config = dict(
    n_layer=10,
    n_experts=48,
    experts_per_token=2,
    d_shared_expert=128,
    moe_layers=[1, 2, 3, 4, 5, 6, 7, 8, 9],
    normalize_top_k=False,
    balance_bias=False,
    lr_router=0.000382,
    vocab_size=12325,
    optimizer='muon_variant',
    steps=4396,
)
Below are experts of layer 3 (counted from 0) of a mixture-of-experts language model. Rows are named gate (a neuron's input weights, with its number), up (a neuron's input weights, with its number), down (a neuron's output weights, with its number) and show model dimensions 96-191. Each number is 128 + 32 x the weight over its row's rms, rounded and kept within 0 to 255. Numbers have three digits each.
Before each expert's rows: "comes before" lists some tokens at least twice as common just after its tokens as in all text; "mostly gets" lists some tokens that are sent to it at least half of the time. This comes from a sample of Wikipedia text that the model never trained on. Tokens count by the router's weight.

# expert 27
comes before: " |", ".", ")", "%", "°", ";"
mostly gets: "0", "8", "3", "2", "5", "1"
gate0:139175164094111105133131113136112151183155122080091093157159104146100153130111116117168156134130124155195201100101096062120131121122126113108087157173141097214222155119118147150097099117153112143106200074065109162130154083150154136091143164099073163120130144140126078109144077148122133169
up0:098141184216160125129141114189151171119089109162139101114123152121166072075125138102135126205192155114105141159118136134070192053126127169157174101071158196111125134162142126139112118085121153084133148131174125095159146175119159122124108086108124141181104129125087116128106142117046216101
down0:107129208154067129109160056149169176140134138123144107164083149123109035052149154113137133152167182112161137146085142127058159099152133126097103099102112124101136112049104091140136091129095161143100085171148158127124127129104168136097113106106113103156094208132142118141092145163085159092
gate1:098123151173135128084133148159191127132134071156172105139129065114120100101127095147083094159161135146178097143173085163168223181068116123193143065088133137182103123141075107153080098137156118127119149131103118102178115183158166131070080139179122117151157131126108107116162125126133140132
up1:113170166105094115139153101163154131150161076119184117113138105133108151110129121137149115107172094105154096146123098121138184121096070124154140087094170132078162098124117117088152107115149050113099127162152132093142163119115144147062109196144149084133116139116168099063111140165144133131
down1:088089151092098060138090120089117178157155147153096104187120136180161046147067138127152151092120109123148121147160185085111113161135104146119082078138119203104165140106109179121176133145084132151136114093116076160117099123115105184181137122131092090096085156149119185167154132129131155153

# expert 23
comes before: " |", ",", ")", "–", ".", "),"
mostly gets: " 2018", "18", "20", " 2013", " 2015", " 2010"
gate0:130104159048145120145106105113127079111127124145138179098117124104116187158034106132111089151058132107111131160224098144168129104066100129106112116162068128116139133137183113147081101137125119133106124112115109188091178226111131082147171120133149125075154111150102162114175046120125149115
up0:135133168076168087090137148118150151140118153165114094164153117160121111125124100117145170170125179156156204136080076145109149148103122079124137153100193159137079075092129145134156112139173139115128164101079116140085119111091133160194062169166141134169123114149136081093127117135155188095
down0:118077190124106172191083153120105079144106095130121122110152144101156103178134153119150131129230063080126107104137135180146136128120155164122080144145084069117154145139133153126078048095144126185097138159181120155156122203182125104144120137110160128121115134097114119167160150101052126134
gate1:151110179155134150164117136103096112123148096184078102085145101139135137125140153177084122110127151162149096167085095141168112112160102179176149154144128207138162117179106172181042155139123145100123160145059093094083158088114098057102120127174146124182096068104145101131192148141131110126
up1:196116148138133139125193095103108090137120097125098156080119101123111180143108174138097137106127163138151112188055152105185127156169161148159194156128088199122142074178130117136122173155120154117139122161052078148082154082152073111066122107080113108158125083116149150140136135194107124082
down1:117155124077148168134117121081091095109183121118165108201101104077138059145150078168159120117139156068124149114137128089174072106129130145140131135155125165121074151099184055133104030168134109153083147105164150097132105091081133117082154155095134085128139162112122159102141142103103076173

# expert 44
comes before: " |", ".", "–", ",", "th", ";"
mostly gets: " 1", " 2", " 6", " 10", " 0", " 7"
gate0:151151109180099161189137150165210148095150127118119148164048057165066159104096117072130092068117151091171188080119126145151106153135139175065142125180126081084165117180139086137131143149138159111103125135101120158124129199118076094107097133106144145081127172149087117089096104077119095133
up0:138156124101149120098098102134095110119092104157144078078108180112124132064070107173131147208094113192123093207072151085049153083101088113068181106105112122165098097157136159128107145135148077114149119138146143102198134071111128107147145141140181120183135137128159116087129169125243149186
down0:136139136122133117079129102139108084111130096150149168103089123117118131100081131138174121142070140196216095152073115139127140148077110147103129124043114123117132185156116126079140050130131122107163105137101064084165116086170171114142138119149089122149152125123168146155083144139199148142
gate1:147125102138096143140157084143100123104140069194107142101151142074151178099123139138108109128164120153113073091145127157179118128163165151097124128131126151159139092105094110100160096035122127161167122119160105112078140163099131122091194108146127141088173122117072142140141145087174160132
up1:030115154104163118139113172105113149095103181069161135152163100190148104168178120103134116107104115149137167144076134149123155115099080136149110192137136104098122170186152199145046171196131160136133197126120103123151136124138180140147081124126123117145107114123203143120135134103092143116
down1:135129137129174162150125123151108162072098145163115130140139121119136136104135255142098144113149094198141102169109172163134158117126155119160120108098177088139147148137120101104127130108133147177141131121130131156123147137121125117109153135098015121078099098063099129106180115134142103180

# expert 33
comes before: " by", " in", " to", " the", " a", " on"
mostly gets: " made", " called", " won", " played", " released", " used"
gate0:186167097115161108195103159107134135116111147140109108087121134154137183066114082134053112129150109151103163099184113133084123107045137078131081122127130126117109179077138127159114201149151125122163088190133099184182153197093085137104109118143196148128140179161157097155127106114123137097
up0:129086185100164130107127194123094101147125103144100131124185054098150069154130134098179157142131143092137129127133081144127070115171049139120177194111106075124178145134094155106136100125153158110121129034104122109130151162188123149142123075145088101172075122110110102110186121160127171127
down0:112119160122134178198148148133103115088102093128134099132108053138129152161127154077118078106225120114124179143180067116149144060109130088096142089174145141090111105074116167112106135170109092169125165194122140182087182131123132120132119156181039103139090069186158038051197146132083083121
gate1:138109135167124154136168102086131165097160135084140145115033090118127141161170109116118116148169156125138087134084104142120139134104123107148130136147144122084124178150176096127154127166130094124147193075086200139171134108231138156095176099127133120089077169170114172142156132150193146125
up1:124061103143095096174117191126162136134108114091112170148144050117136119138157118108121130189160145155110138125100143123103108149131123125101072135106122086120126121066158100095074169127124078200138165114147102032058151104114203144146136113112144148138134185118091142158096105143163102133
down1:189138156181098093148128186143166127208069108111145157067143120116114131072084130124084177148110135129079201165074138124082087124144125156127130158160046152164125097107202094093132171155133152135195117128135157154059125100075138089128086098132134188128090107162093116161112140104135143137

# expert 22
comes before: " a", " was", " also", " been", " not", " the"
mostly gets: " was", " it", " is", " he", " that", " were"
gate0:077096102080082173128159137107150107155131103149145078098186193152152081114115149136109122120176149181092153117233128178172126135065171143086155111178138105148154146044098145111154086117051147139168076146057118106103128099152117158186117103145118126151108150136123107117159114130160103130
up0:086122052133113152176120088179162133153105157118158160144167113123155150127123090135135128136084122142150157182089087104146130116158146148106136132111175067133128176135145108186118168115116242119087167049196168120187088140108136117141188157111133144126159141120109165121078223153147068110
down0:136180141137169143102160145106119137134055181098150066104112122156228167122154126115125150079089083051119205085138123103148143094125126153172085093120150131100085110076101172136086151077138149115126116123130117110155095191106165132129146120127116099125147047165132079134109165134150123104
gate1:125121165090141140146142129106114122083086116099154100162141112142150154108139069151075101103145126140129150129141110175150130179168120094143148133094130100118106150095079139127116117114122052107163113161102107133091137171154125072057173063122156048137158129204123156129128148087104190138
up1:150139162064126114166125103137121116085084120154104157163171094146073114163177077164124121104123129154148151096200109127109167108175118097158103182119110108067109179142131127102144111150126152127077152175105168111081161159136153105065130071101156099064119166159110155143111187132107118178
down1:165090162095136135156175164081153114129130110151125160111120255165131112092194132092155131067135115135078088096173140173126086164131106112137141120145113105127087126153110130124064129113182122209102133148149084159106143120114167125163132037189171135118092126159036152125149100178160151091

# expert 32
comes before: "\n", " The", " He", " In", " It", " She"
mostly gets: ").", ".", "\".", ".\"", ".)", " ."
gate0:116057133124119142106097160167155098081134147152114117144144101163161169143126105128132080076141101069087096080138127141148092120176083129110132095103116138181162064123149139146109111139145147095142198149081141070143117123158105160119123161105108170121164080144086129116118170136114175138
up0:133146092148082130166132141070125183145154137113147164064102150086105105089115161140100153118113105152152202150108102135112170079125128132108120136154104113108128179127110112135163159148135150114096072120140127182107138110083152116134118074129153136160093081131165110166140138116154084129
down0:128162185099118093118166143101136128130129140146124181111084161124119195121141065130167175173117184099115132098128113081110184157153085147113155116067101089111145127124102056129108178106116156061097137176185087153158123158165164115129094123101105147141073117121142135131147086124151151118
gate1:078170116109180143144087168049125131149097162122123090124153107106137133108114107112111123090132101145069092140118135124126122145098114134103087156098120101135125192131104105108142162116150153145117153137125080223099139139204109119139175237117136088103142126115082139132181119106133105157
up1:117195108132138158149124112097110145162114148144147081137110148114150150114150110114128127089146068147018088148061162117126135142136135129122126152162139117173134183116140139109122093110127119119105111087169114204063111127180090073125150196091160103144137132084132077166186148114138091170
down1:148107117186160112089129121089070133110173104173111160149138085157078128111098137187064080162108143059166095142153117050121135145134113097160116099124170167117099107155150138097091166075119114132185127128076163073169127092100163151085123039153070158158157160134169138138165102120098127162

# expert 25
comes before: " to", " in", " by", " on", " as", " the"
mostly gets: " them", " him", " then", " now", " However", " died"
gate0:167142148104174184126139117108080155144140152111108071069167161148129186148122149142041141134122100120120176157112130109114165163154124158137048128121114176143121123141145106151099175102120106103110161153114126130130156106084064110100111131135154085101144154123083124099131099128135114188
up0:126106144161105098115144169139135068134112080101135188160089088094108113102142128144219113108144157096151110110141119171138103115148121122142155127171126155123125135131098165135167082156156165146137112148107144115109112113151177136165129120111100146078110096123142146117159171118091147054
down0:102102094091126173189159112148042131112104151145093161120205104160075102124178114155150134110157150163149124131169118083144134107127125113139145075144123104145149173111135119165078075134132122189108115149138135203134115098173113118179107170165096132157185033189121083114138142157107133065
gate1:136149112146143107098084133187147077078123149190107071128174170161136107111144166124121129073110120106112135146079097218140093157100127084182123135135111082171146129124138141099146187121072134112089138113074126148084129165109150104143130107200105170122146138113139191055185115135152114140
up1:111119121142137129188113114113079129111134175110155150121088137054075092158117157138123131235117079124148115159109154113103173111106173154156139137115083189102099137065090081129109117096126165167093142169152062110198115109166071100164144185091135075113107161101167088159105201163099110149
down1:156069103127135176128190155173140183160130067165143114103103124077126149150173172174102087134201217090116153109116068136144128124145110143148165113093109139110128121126106142104122144129176128066125146119117122139117087083088132116130161112105039099100169072118081137084129119126143155158

# expert 43
comes before: " and", " which", " he", " the", " but", "000"
mostly gets: ",", ".,", "\",", "),", "',", ",\""
gate0:207042115126130159131166160130205140124117180112109118113141116131140169176098112113145101109131125109093105152100105100131112138114124108064153107103103109174153141168104143172139145137128115094076154143098193066156168070122140139124090138146115133157131127145125164140130156120143144131
up0:120138086169116130115110158149147170151095101100091142094088121134131158131108138146153135084117141109078088177128186111109135140149140146133124140117125141126086160140148085156134143151152151066142099120102124093133124126198185139103090146110126095132115170099150077135176146125184117146
down0:168140131077089132150081134144119095123183111122154109118123185143115112060190112131112143118121112116137163080137083090142201203073107147129096104151108188122151145200131146123157094126119115095129122120142103163141144119125140183094152075133140108098110157152120116163088137172109033100
gate1:185161170144125100082103077133197166143152165091138136093158198119076138138092084106130061121113119125138150094095127087159159129111111094119132127108111103136209053098152137159107150138135124072202159191088139120170129149146089155143093147162110111133123045141144149134141116101106143129
up1:143148105113094120179118128179104164114139129116103069131141148123151132121095150162128146147109062096148101163127142101112143078087165137116132178134107126099091187123137137083083183083151115175128091149176150166094115109118156060090195108142147174135098099129027076128096128108153167130
down1:146128122124081145140158076139157091066114128135127119095163084148105158094087056104100139135137121043144122138122140100154102172113121147120102101130133143112191138131068148131128135110095160061184072148088156088141117125143107129100123116140143094090137167187175167062147144122209052167